Weights of a small mixture-of-experts language model, trained from scratch on English Wikipedia.
Size: width 256, 89.8M parameters.
Training: a variant of Adam for the experts, 1906M tokens, 7271 steps.
Below are experts of layer 8 (counted from 0) of a mixture-of-experts language model. Rows are named router (the router's row for the expert), gate (a neuron's input weights, with its number), up (a neuron's input weights, with its number), down (a neuron's output weights, with its number) and show model dimensions 0-255. Each number is 50 + 12 x the weight over its row's rms, rounded and kept within 0 to 99.
Before each expert's rows: a language model's description of what the expert responds to. This comes from a sample of Wikipedia text that the model never trained on.

# expert 23
It responds to: Sentence and heading ends. Sentence-final periods, section heading == marks, table bars, and decimals or units in coordinates and measurements, such as ==, )., km.
router:30 59 64 52 60 55 36 51 55 35 42 39 66 44 52 48 75 67 49 57 60 36 82 59 48 56 51 32 55 49 54 44 53 54 56 56 58 51 41 68 35 42 41 45 46 57 48 56 29 47 59 54 56 59 46 48 34 45 57 61 55 42 62 19 35 46 61 42 49 64 41 43 47 41 54 53 61 55 56 44 54 70 52 64 37 56 59 75 45 38 52 64 43 53 58 66 61 54 42 31 70 73 34 49 52 53 56 56 42 36 78 64 49 38 55 54 24 63 38 34 59 48 46 38 54 32 83 18 58 48 72 51 49 50 11 60 22 38 58 50 67 58 50 59 60 80 70 53 42 44 52 25 56 59 63 37 53 50 46 63 55 66 40 43 35 58 46 62 55 41 64 35 37 33 53 57 55 69 52 35 36 53 27 35 45 60 55 45 59 51 46 37 35 48 34 42 39 54 64 59 68 50 46 41 32 53 28 52 48 49 38 72 59 59 61 46 52 30 52 49 39 64 37 67 37 55 55 57 54 40 38 61 73 49 66 62 50 38 63 33 42 51 39 60 54 58 56 63 57 67 53 52 57 31 37 59
gate0:51 51 47 63 56 36 74 39 63 27 39 45 49 25 43 48 27 43 37 50 37 46 37 59 61 40 39 55 29 61 77 58 35 66 61 46 28 38 43 55 44 62 66 50 44 65 54 56 43 64 52 42 57 53 25 72 51 51 38 57 67 38 53 52 61 28 65 48 49 59 51 31 25 43 63 36 65 56 45 69 66 57 79 50 43 45 56 61 58 65 42 68 82 53 34 54 38 47 36 51 61 68 46 53 42 45 37 69 58 48 63 39 51 40 47 48 41 62 34 62 49 61 38 62 59 51 58 64 63 65 42 44 32 30 39 51 55 37 41 58 70 47 54 51 32 51 58 49 49 46 52 63 66 58 57 55 41 55 66 39 55 60 53 49 43 34 29 35 58 34 35 68 46 49 66 65 50 28 58 49 39 50 54 62 83 44 69 74 43 63 57 69 65 36 36 21 45 29 48 51 39 53 45 45 62 51 50 61 56 59 47 27 45 29 42 50 38 44 68 59 42 57 55 47 50 36 50 55 50 50 54 36 58 54 49 59 60 65 66 37 53 74 42 60 58 50 55 75 58 66 55 67 67 52 51 51
up0:40 57 65 47 56 66 21 46 54 52 52 47 61 34 86 43 47 62 61 54 70 49 50 53 63 40 46 42 58 38 36 42 42 72 52 37 61 53 42 67 51 50 48 46 56 37 28 50 60 30 48 51 48 45 80 72 67 73 65 52 53 57 36 58 29 49 57 68 55 40 52 47 70 49 67 40 62 43 52 55 64 73 45 55 35 59 44 50 24 49 65 52 35 47 41 65 50 62 49 45 63 40 57 55 52 45 28 43 43 34 39 65 72 38 49 54 32 60 48 23 64 32 54 39 38 55 54 41 72 46 61 49 69 58 44 79 46 58 49 58 33 42 69 34 64 17 47 68 38 74 66 32 32 44 45 55 59 50 40 56 45 63 56 59 46 50 37 55 45 42 40 37 65 31 46 47 64 55 36 35 40 61 37 53 40 53 52 53 43 42 49 22 57 47 58 38 46 66 35 67 62 59 42 41 51 50 70 62 53 29 37 69 53 60 41 51 31 57 53 48 38 25 39 47 53 58 41 57 42 64 63 61 46 55 49 65 42 55 45 71 54 57 38 41 28 45 55 36 41 41 38 45 51 52 36 33
down0:71 35 43 46 37 29 34 64 51 43 65 59 49 58 43 28 52 46 52 62 61 40 48 22 75 70 62 55 49 66 41 55 56 44 63 64 41 63 56 37 60 54 46 49 36 51 60 54 35 48 54 51 43 67 55 37 52 59 44 30 88 39 50 45 50 55 65 53 35 49 40 57 41 52 41 71 27 34 51 55 34 45 33 45 61 60 42 38 59 80 44 56 43 40 54 50 42 58 29 60 51 57 48 43 43 43 71 61 36 38 50 68 55 62 40 38 59 62 51 45 32 43 48 24 46 48 49 41 50 37 43 63 18 62 51 48 61 67 38 37 44 45 48 47 59 47 59 47 58 52 41 58 45 48 45 72 54 52 43 56 61 40 37 41 72 49 64 53 52 48 61 22 50 55 43 25 41 54 39 73 58 53 39 44 31 48 66 35 36 35 32 41 55 42 38 62 51 40 48 54 35 39 44 43 41 50 45 52 30 45 54 55 63 45 47 57 74 57 68 42 83 22 67 44 59 64 62 26 68 60 39 42 34 49 58 36 39 31 36 29 43 51 56 40 48 37 39 36 66 45 63 46 33 39 67 39

# expert 1
It responds to: Agent and attribution words. The word by after passives, plus according, label and ISBN, and small numbers in credits, tour records and track listings.
router:44 63 35 63 48 54 51 62 41 34 30 37 43 56 47 51 44 54 55 29 33 49 72 60 41 47 44 64 34 65 69 61 60 29 51 36 51 68 39 47 58 53 53 46 46 52 40 68 67 41 56 65 56 37 38 25 49 57 46 53 53 41 29 47 49 45 47 48 47 49 39 64 57 47 55 44 53 51 40 56 39 69 65 42 48 61 35 24 56 41 61 47 51 50 40 42 46 66 45 58 57 54 63 38 51 53 43 47 50 62 68 23 50 68 35 52 80 32 66 54 63 41 46 32 40 60 51 46 61 67 41 54 54 42 57 30 69 50 43 54 51 44 31 24 30 51 39 30 35 45 56 41 37 22 37 49 57 50 39 46 30 72 66 54 45 33 69 38 66 53 56 69 45 57 53 70 37 44 67 42 18 47 66 31 48 52 30 32 56 37 67 59 36 24 44 55 14 53 43 44 54 48 57 51 57 59 32 38 48 47 50 49 51 61 36 46 44 29 52 57 33 73 57 29 52 42 52 37 54 25 38 58 64 51 45 60 67 47 51 47 47 35 56 42 55 47 73 56 41 55 54 35 52 35 72 58
gate0:43 45 52 36 40 40 58 31 31 44 28 62 41 49 59 33 31 44 47 68 55 44 68 50 68 51 61 33 29 62 56 25 82 40 46 57 45 70 44 49 24 49 58 52 46 58 38 45 42 55 47 51 59 51 59 69 42 48 53 33 55 21 66 50 50 38 75 35 39 53 48 55 67 41 43 41 40 45 36 69 26 38 60 36 61 68 62 66 63 52 55 33 45 53 47 63 56 55 45 41 58 32 49 37 58 37 50 40 45 30 52 50 68 40 37 45 64 47 41 27 51 25 49 58 43 42 50 46 43 59 56 60 42 51 54 40 57 62 49 66 57 52 34 48 47 52 62 52 23 38 58 23 68 53 66 60 60 35 39 55 40 44 36 44 73 73 40 39 68 58 65 49 53 57 50 40 42 29 60 54 61 46 32 55 35 47 33 62 48 46 51 60 66 37 28 44 43 57 54 46 32 55 56 78 52 48 61 49 26 46 40 36 41 47 34 52 45 66 72 55 40 28 54 47 35 58 48 27 60 48 77 44 38 36 37 57 33 56 61 67 56 39 46 34 49 39 56 65 53 28 44 45 43 48 61 57
up0:36 62 43 62 50 47 55 70 37 56 55 45 38 35 33 42 36 32 37 50 65 45 50 30 48 41 52 57 46 46 43 45 27 69 49 61 55 52 67 60 71 34 68 45 53 67 48 57 39 60 71 60 57 38 46 42 34 60 62 45 52 43 58 70 41 66 27 33 50 42 27 46 54 51 36 26 52 30 61 62 60 56 63 45 54 53 78 44 44 51 66 35 49 55 37 42 57 40 64 43 61 26 46 52 58 47 53 53 49 48 66 52 54 61 55 37 76 45 58 35 61 51 58 45 76 52 52 73 57 84 55 43 61 44 56 42 70 54 33 58 46 57 61 58 32 30 70 61 48 38 52 56 47 52 41 84 46 43 39 60 43 44 53 67 36 48 76 34 49 61 70 49 53 23 61 43 49 38 31 41 36 51 45 51 65 33 49 59 90 50 60 47 47 66 69 26 49 49 46 54 60 56 45 57 55 59 45 31 38 31 44 55 50 43 48 50 45 32 78 46 35 49 44 58 41 61 38 53 41 49 52 39 58 74 51 48 60 65 40 69 48 37 50 48 52 62 72 52 69 45 49 41 43 60 50 41
down0:65 71 63 51 43 37 33 51 50 49 51 65 44 54 51 49 71 50 57 39 56 24 65 57 32 56 54 75 66 43 37 45 50 48 44 60 59 37 61 34 60 50 52 44 39 45 65 33 59 58 72 38 29 55 39 66 73 45 42 28 36 44 68 38 39 46 29 38 54 41 43 59 35 52 39 71 69 52 47 49 40 50 59 52 57 52 62 46 26 56 42 34 15 66 58 39 43 30 37 34 32 42 49 38 30 32 40 56 47 41 45 54 58 51 32 36 65 61 53 40 55 68 45 53 58 35 46 49 62 25 55 58 56 33 76 59 49 49 53 47 63 29 59 57 62 36 53 38 30 70 31 53 50 39 57 44 48 61 65 45 48 62 70 44 47 68 62 47 49 50 39 25 57 57 45 41 68 54 45 61 51 54 33 70 55 39 64 64 49 64 54 46 60 66 57 71 52 55 50 38 49 45 37 40 56 41 68 53 31 46 49 48 43 63 60 61 47 56 51 62 49 31 35 58 85 72 30 76 67 44 71 45 49 54 50 45 38 39 51 56 51 45 42 65 59 73 56 71 52 64 54 49 49 62 50 47

# expert 26
It responds to: Taxonomic initials, capital fragments. Abbreviated genus initials and Latin name pieces in species lists, plus capital letters beginning acronyms or words, such as C. toquatus, -idae, -ensis.
router:48 32 56 57 29 42 47 55 67 54 62 65 66 48 47 29 45 29 43 42 49 46 66 40 62 73 54 44 29 60 52 70 56 39 71 63 53 53 36 55 57 52 61 54 55 37 57 41 46 41 41 33 30 57 39 39 53 52 54 38 47 65 42 36 57 40 56 65 51 50 50 41 47 26 56 42 59 38 51 43 18 47 49 33 38 49 47 48 55 47 47 40 67 59 53 74 49 53 45 79 47 64 30 57 48 30 57 22 67 47 59 66 47 42 60 51 61 53 58 59 32 43 48 32 61 59 53 40 37 60 63 46 73 37 43 64 39 66 50 58 42 50 52 46 54 38 63 48 53 59 53 75 46 59 36 51 51 50 53 43 60 58 38 52 80 58 73 26 46 44 46 47 60 60 43 34 59 38 43 43 55 52 50 41 35 51 54 52 66 34 50 62 37 55 41 31 19 56 47 65 35 53 59 57 38 57 03 42 37 47 63 33 51 57 41 40 48 58 41 52 52 41 20 68 63 60 41 50 34 46 57 53 39 51 54 21 47 58 55 46 69 53 47 42 65 31 70 55 31 52 59 57 74 53 51 74
gate0:52 68 57 37 54 38 42 52 61 33 50 67 54 76 40 56 50 38 42 55 42 48 47 40 55 43 43 57 35 62 47 42 54 30 41 52 26 54 46 60 55 62 32 62 68 34 55 51 50 49 61 41 68 52 79 57 40 46 45 40 51 73 69 63 38 61 39 52 48 69 45 45 42 18 36 57 57 72 56 36 36 57 41 46 64 63 40 55 67 50 54 40 49 43 46 65 26 51 55 42 50 43 62 64 65 51 61 43 60 54 26 39 48 53 47 52 30 56 52 39 59 52 49 50 57 59 56 36 50 53 65 67 58 20 73 56 38 56 52 45 48 71 57 55 62 51 33 46 30 25 48 49 45 38 80 22 45 61 46 37 44 61 45 49 42 39 44 35 39 44 42 67 37 30 43 49 37 47 29 39 57 46 43 41 71 40 37 38 30 52 36 40 59 49 46 32 48 45 68 58 43 50 52 33 39 36 49 50 43 51 52 44 76 42 53 65 39 58 38 29 51 58 65 57 42 68 61 60 60 64 32 52 59 68 65 35 78 22 52 50 45 36 42 62 54 39 37 73 47 33 32 52 36 43 27 49
up0:72 52 40 42 47 55 48 39 70 43 53 27 34 42 59 35 58 49 43 49 30 52 57 28 45 58 51 40 60 71 53 43 60 63 39 41 25 49 55 74 44 52 58 21 35 59 54 38 40 65 36 37 49 39 37 72 72 58 51 51 53 47 55 54 65 53 46 56 47 37 57 44 44 60 57 49 34 47 37 49 41 31 51 42 42 38 42 42 48 49 60 46 43 33 61 58 54 64 48 57 62 59 48 38 39 41 73 56 63 51 46 50 51 45 56 53 64 58 61 46 51 34 49 46 58 48 65 42 63 57 40 53 46 53 68 23 46 55 45 46 32 43 31 53 52 47 52 71 31 46 53 44 44 61 55 53 56 66 44 36 66 64 48 63 47 50 68 25 48 45 46 60 60 56 15 38 61 67 72 55 57 25 53 51 36 74 53 44 40 41 46 45 46 36 50 57 60 36 38 58 54 53 73 40 49 23 75 48 33 51 94 67 43 52 25 38 57 38 50 60 62 69 45 60 34 46 44 65 42 46 47 40 64 57 37 39 50 67 72 45 62 43 61 41 79 77 58 55 33 28 62 46 65 47 58 49
down0:34 55 40 48 64 45 55 34 42 49 38 29 35 64 42 58 42 53 47 45 51 50 40 70 52 62 62 57 19 51 58 61 35 42 47 63 50 44 61 50 51 37 55 38 51 50 56 39 44 46 34 57 48 43 54 43 63 64 43 34 56 52 46 62 61 45 51 49 70 46 58 31 48 36 58 62 66 18 64 59 63 63 50 64 63 61 32 28 36 44 53 49 45 52 50 53 27 32 23 68 72 52 54 43 49 58 41 30 37 51 22 57 45 49 35 57 40 57 75 41 62 46 62 58 38 61 38 56 55 58 56 67 44 60 30 44 53 54 50 46 62 46 42 56 41 58 45 46 24 39 37 45 31 65 53 54 58 39 56 48 34 58 44 60 50 67 64 49 38 59 79 59 32 50 46 46 44 57 35 66 52 48 66 64 64 65 46 47 44 52 48 46 39 50 63 42 52 61 62 31 61 55 30 37 45 45 58 30 76 42 46 34 42 44 56 44 54 72 60 56 32 48 46 42 38 45 44 42 28 55 49 54 31 38 55 47 53 87 41 76 48 36 55 40 67 43 67 52 29 88 81 60 56 64 44 36

# expert 30
It responds to: Prepositions and dates. Prepositions of, in, at and during linking to institutions or times, e.g. Committee of the, in the 18th century, On January.
router:40 52 55 56 80 35 41 36 27 46 11 51 52 09 69 40 46 55 42 37 37 55 45 64 31 39 38 46 50 51 51 45 63 50 66 47 62 28 53 46 62 62 44 53 44 72 43 44 49 69 49 68 47 43 54 58 64 54 56 64 46 64 55 73 57 56 44 40 44 51 77 52 39 43 58 48 31 46 61 39 38 44 63 60 74 51 39 42 41 64 53 50 41 41 69 44 33 48 47 71 51 60 65 38 51 50 57 50 36 48 39 55 47 48 47 49 54 45 43 59 34 37 59 48 47 46 40 71 56 48 69 51 57 64 64 58 56 55 30 18 49 45 58 68 32 46 20 58 53 65 68 71 62 54 58 47 54 50 52 45 39 45 55 60 52 56 85 42 44 40 52 52 38 52 48 63 45 47 68 74 43 51 46 62 43 23 64 63 43 71 45 60 44 37 65 32 69 46 48 48 35 24 49 64 46 70 44 51 34 45 58 50 55 34 41 65 50 42 67 37 39 47 58 40 65 54 46 65 49 50 26 42 74 50 46 62 56 21 41 53 39 42 71 60 51 38 54 38 46 37 57 51 56 53 44 46
gate0:61 41 58 37 76 42 65 59 33 50 43 41 60 55 36 73 39 63 56 46 40 45 60 38 59 52 37 37 44 56 60 59 34 59 52 56 30 43 46 70 54 27 32 57 55 55 52 71 32 57 52 54 49 42 62 55 43 61 46 57 43 38 69 47 55 37 43 58 47 44 51 44 49 66 55 58 56 64 62 54 54 35 72 65 56 64 43 57 36 53 40 26 74 55 46 26 47 43 36 65 47 51 45 50 59 47 46 52 52 26 66 35 55 39 39 42 39 48 50 49 50 57 50 34 75 25 44 48 51 44 43 56 58 34 53 53 83 49 32 57 46 69 33 40 46 44 35 54 32 54 69 38 40 37 43 46 56 61 49 47 45 47 51 40 45 39 49 31 60 72 42 63 44 52 53 44 39 55 41 47 40 43 44 33 78 56 38 38 59 66 13 42 72 41 45 31 57 38 70 43 49 43 61 39 64 54 42 27 51 32 46 38 59 60 45 37 56 57 20 45 47 65 38 50 27 45 34 37 43 45 65 52 38 48 75 45 44 51 33 48 53 55 57 54 64 26 67 57 60 56 58 50 81 76 34 34
up0:47 51 58 77 49 57 46 68 58 35 61 44 55 56 38 50 70 56 35 56 55 40 49 50 44 46 65 26 40 54 63 61 73 43 58 61 50 39 60 33 53 33 42 43 60 67 52 58 38 46 40 43 39 55 69 38 43 47 34 65 39 31 59 40 59 46 48 28 39 56 54 69 57 47 42 51 43 27 43 35 43 43 56 43 58 62 61 46 28 50 69 63 47 44 56 55 70 52 50 40 55 54 34 59 62 53 40 42 53 55 63 53 50 37 47 40 36 50 52 42 42 59 20 41 57 70 56 56 48 43 57 70 29 43 41 52 56 54 46 30 45 43 50 30 47 56 34 73 48 63 60 38 28 48 44 44 29 62 77 29 54 43 58 53 56 45 46 46 32 38 71 51 44 62 33 56 43 50 57 52 42 40 31 41 48 61 44 49 51 59 55 55 67 56 39 50 41 50 61 26 59 73 55 67 54 50 75 51 37 60 41 28 51 45 38 41 57 53 56 91 53 51 47 60 58 61 56 58 60 22 61 29 29 71 32 43 72 39 31 24 57 48 53 26 43 31 51 51 49 31 50 43 58 58 62 20
down0:49 45 53 39 59 56 43 63 50 40 53 31 39 32 63 41 74 57 42 52 52 42 51 59 77 37 34 62 26 65 70 52 57 34 57 55 51 55 55 57 51 35 38 56 65 49 50 49 49 32 52 66 25 38 32 74 38 26 65 57 42 59 34 51 30 42 39 41 34 63 63 48 62 20 43 57 46 66 56 55 55 57 74 43 21 71 76 57 37 62 52 50 32 51 66 61 40 71 46 47 41 54 59 52 37 42 44 56 56 43 53 45 42 75 41 62 46 55 61 45 56 56 46 52 68 55 44 34 43 28 64 52 46 46 51 61 53 52 35 64 61 46 50 70 42 27 52 63 42 39 44 34 46 52 52 54 57 62 74 44 49 67 53 75 51 62 34 41 44 60 50 53 56 62 63 55 49 77 57 41 33 34 39 29 50 32 41 44 46 70 30 47 53 56 56 37 76 34 48 53 53 69 45 53 33 43 64 58 47 50 53 52 44 41 64 42 39 41 60 50 66 71 66 48 59 55 56 66 34 60 44 54 40 47 57 49 47 60 52 60 37 43 66 37 51 51 51 71 77 64 70 33 61 59 51 78

# expert 19
It responds to: Table cell numbers. Pipes, zeros and small numbers in sports stat tables, periods after track numbers, and position codes like FW, MF, DF.
router:30 43 33 57 50 42 47 56 54 20 64 42 31 44 41 41 27 61 67 59 69 49 51 45 51 29 49 71 50 42 46 44 30 51 23 38 40 63 48 54 53 31 52 57 42 55 47 61 57 56 26 45 49 60 64 53 58 90 43 39 67 46 61 35 35 71 40 44 51 59 41 51 79 40 42 49 42 43 60 55 25 61 40 48 63 41 67 39 55 61 60 51 39 41 57 45 44 34 61 41 50 64 70 53 52 67 76 54 53 45 52 51 66 43 54 64 70 62 43 49 46 51 50 43 46 29 52 48 80 62 63 42 60 61 32 55 50 44 59 52 49 53 52 70 49 50 79 54 37 53 46 67 46 44 63 39 42 50 38 50 65 32 46 49 52 63 52 34 68 55 71 36 59 39 53 58 25 50 62 48 43 46 59 53 60 43 47 50 32 39 74 42 59 39 40 60 50 52 74 48 55 26 46 52 45 63 65 41 30 74 34 68 59 41 62 42 73 35 53 32 46 54 57 45 54 46 48 39 48 51 48 43 76 59 43 51 45 55 54 52 32 40 49 62 59 53 65 61 29 57 36 54 32 46 79 67
gate0:51 50 48 30 47 56 42 63 60 29 68 52 49 50 53 44 53 65 49 53 61 60 40 73 35 59 41 45 69 41 52 40 74 47 50 49 50 47 54 54 68 49 46 54 51 46 65 33 49 68 49 64 64 73 72 39 47 54 54 42 70 57 56 48 64 45 31 57 50 49 46 53 71 54 53 57 62 43 17 29 45 32 51 29 41 70 54 50 37 47 45 55 43 50 34 31 25 48 36 49 50 47 48 58 47 46 54 60 62 49 52 20 77 41 60 51 48 49 48 52 42 40 46 41 87 30 48 46 53 46 64 33 52 44 61 64 51 71 46 45 51 42 57 61 48 43 55 57 44 35 53 40 55 31 58 74 42 33 55 54 41 42 30 32 37 54 24 46 65 52 50 64 47 32 75 59 23 66 40 70 54 84 51 52 53 59 59 73 37 55 65 58 50 57 45 20 38 44 52 71 54 54 42 51 61 45 45 48 50 59 58 26 61 39 70 58 46 48 55 46 41 60 65 58 67 49 43 35 50 36 47 37 59 47 42 53 59 57 36 56 61 16 56 57 20 37 32 49 57 44 34 56 43 46 53 33
up0:62 58 56 48 61 56 48 29 49 42 41 31 75 28 26 48 50 39 42 53 50 38 65 47 56 56 69 57 51 59 76 34 48 28 63 47 34 45 31 44 38 63 71 57 75 60 67 28 73 58 64 53 65 74 55 53 69 47 62 45 45 56 73 69 50 44 43 68 66 44 46 68 52 39 65 47 29 74 35 58 32 54 35 65 46 59 42 48 44 57 59 42 68 58 41 32 46 38 72 57 25 52 40 39 50 50 54 55 37 42 55 44 46 43 55 47 63 52 50 45 23 42 40 63 46 74 26 47 44 51 57 48 49 35 64 67 61 33 36 38 65 50 70 42 50 45 35 57 51 34 62 45 43 53 56 65 50 47 72 33 58 34 30 54 62 47 37 68 46 36 60 55 46 64 72 45 36 38 55 75 49 51 70 46 53 60 41 60 41 45 47 44 52 65 71 55 61 62 43 39 53 56 44 53 52 56 61 52 41 55 50 42 65 60 36 44 29 59 32 62 39 48 61 41 64 45 61 46 76 46 27 52 52 51 33 27 34 63 52 51 39 47 56 26 38 48 46 55 55 43 47 60 59 40 50 48
down0:82 40 55 33 40 25 68 49 47 58 72 59 61 41 72 69 38 28 38 51 73 53 51 49 42 47 33 52 49 38 38 75 41 67 59 43 70 50 70 50 50 45 35 39 49 59 59 49 49 58 52 56 40 35 67 51 58 46 49 64 50 56 55 54 58 53 70 32 37 58 47 47 33 51 36 36 70 34 28 38 68 47 73 37 35 41 34 31 56 54 54 56 38 41 60 34 34 78 20 56 60 60 38 56 47 49 40 64 26 57 60 55 60 50 40 33 43 27 51 33 73 67 56 41 60 40 57 50 38 54 34 58 64 50 51 51 65 59 39 46 62 25 45 52 28 40 50 38 49 50 55 40 28 45 50 48 47 79 36 49 56 32 60 45 36 42 54 57 42 75 41 52 50 35 51 26 45 50 48 50 70 67 37 49 57 43 48 62 50 56 40 38 53 40 49 52 53 56 55 60 26 50 57 53 59 40 46 37 53 58 48 41 38 63 69 58 64 68 49 56 46 28 52 59 61 37 32 41 48 45 62 30 32 32 45 48 43 44 61 71 61 45 46 61 50 46 58 46 60 51 36 43 63 56 45 27

# expert 20
It responds to: Purpose prepositions, function words. Prepositions, infinitive to and modals linking clauses in technical or descriptive prose, such as to improve, without, with, must, using.
router:57 25 65 58 75 42 44 45 59 64 63 58 54 56 54 51 49 52 62 43 32 61 65 67 76 66 52 59 57 57 56 64 43 39 42 66 50 54 54 46 42 34 50 50 51 72 62 35 34 32 56 37 38 56 44 42 19 42 52 36 51 66 57 42 62 51 60 49 33 65 72 41 54 48 47 47 49 25 30 57 43 48 44 53 45 39 56 65 58 38 39 57 52 45 35 69 66 67 52 61 57 56 63 45 50 43 49 41 49 37 46 28 43 57 70 34 65 74 62 53 62 54 32 60 60 61 38 46 70 47 60 48 47 44 41 42 58 28 41 49 48 46 62 31 41 69 30 23 62 46 47 49 63 48 53 47 54 50 51 72 39 38 47 69 54 18 79 28 52 38 64 49 57 33 53 40 64 63 58 60 58 57 65 29 59 50 41 54 65 58 46 66 43 30 58 37 86 54 47 43 51 65 61 40 55 54 41 30 47 24 56 55 43 49 64 41 51 35 42 67 28 44 42 74 37 52 54 44 62 44 38 52 45 60 55 38 43 56 62 41 56 76 71 46 54 39 39 33 48 49 54 62 43 61 50 44
gate0:51 39 71 41 58 46 57 49 59 59 43 67 50 57 60 29 23 62 40 59 50 49 28 65 35 52 55 32 31 47 52 57 65 53 73 57 43 54 95 55 30 38 49 47 67 49 38 68 34 51 44 49 52 27 59 38 36 54 52 51 63 41 78 49 54 23 47 51 47 31 56 42 54 43 41 47 59 64 64 67 31 52 42 62 45 69 45 59 32 44 42 68 52 48 54 45 72 56 78 60 43 70 43 44 60 74 38 48 46 48 40 58 42 45 72 34 55 39 58 69 48 55 47 50 47 49 44 48 57 36 53 60 53 48 58 56 43 56 58 50 37 39 51 55 48 51 53 35 59 55 67 49 28 55 73 79 48 42 70 47 55 46 54 69 43 49 38 46 56 38 55 40 62 55 59 40 48 35 37 67 67 36 58 29 49 34 65 50 58 48 42 56 49 61 71 60 77 58 56 72 44 39 66 33 54 57 43 65 46 55 47 40 47 72 50 64 40 43 72 49 37 42 22 60 55 52 50 64 60 59 51 50 48 46 39 35 63 58 62 39 41 59 60 55 33 51 57 23 49 43 59 87 52 51 39 53
up0:47 59 36 41 53 50 49 10 38 53 48 54 53 48 33 29 34 43 42 49 42 82 52 38 49 54 63 50 77 61 47 64 74 46 32 45 33 46 47 30 34 59 34 42 62 52 49 36 65 60 47 62 37 44 54 53 54 43 55 34 39 52 44 38 69 37 41 55 60 67 54 65 47 48 66 46 45 57 58 42 52 38 45 35 65 32 25 53 59 48 21 60 47 58 58 57 59 70 72 74 37 42 66 34 45 57 60 48 59 70 44 43 70 71 41 48 48 46 48 44 66 50 60 62 32 41 46 55 61 42 55 56 56 49 57 52 60 53 70 38 54 46 43 42 53 69 50 56 54 51 61 35 48 50 68 56 66 53 72 58 46 51 46 36 43 52 57 52 55 44 86 33 49 66 42 53 34 48 37 58 39 47 31 45 53 47 51 60 74 62 61 48 45 76 46 39 61 69 45 73 40 54 60 49 54 45 35 72 59 52 62 50 50 49 40 70 30 53 41 54 54 53 36 47 51 38 45 34 63 50 66 57 50 49 38 27 61 39 33 41 39 85 43 43 50 58 24 52 56 50 63 62 38 23 41 55
down0:42 44 49 49 73 75 39 74 61 59 27 62 59 63 58 44 55 46 63 55 49 38 40 54 46 34 41 39 28 45 50 54 40 46 58 48 39 32 37 54 44 43 42 49 39 54 47 56 39 64 20 59 29 56 40 40 66 61 40 61 61 40 40 57 32 53 30 64 37 47 52 43 76 46 39 29 35 68 53 57 49 33 65 33 48 43 39 47 66 58 46 54 61 37 35 26 45 38 47 51 47 33 44 53 32 63 57 60 29 57 58 44 45 28 66 53 47 36 48 49 46 55 52 49 80 63 56 49 60 43 53 57 46 31 64 28 35 53 52 57 54 52 64 36 49 51 54 62 41 62 51 71 59 29 35 46 57 73 60 44 36 38 45 65 38 50 40 54 59 53 31 48 67 34 59 74 77 27 44 69 44 43 40 43 38 69 54 47 66 68 37 53 44 44 64 46 24 45 51 37 52 59 42 44 61 42 50 63 45 57 39 48 64 73 64 60 60 63 46 60 41 49 41 59 41 67 52 63 41 38 46 66 46 62 43 43 57 71 30 51 51 37 58 70 55 37 57 44 49 30 37 36 82 71 46 53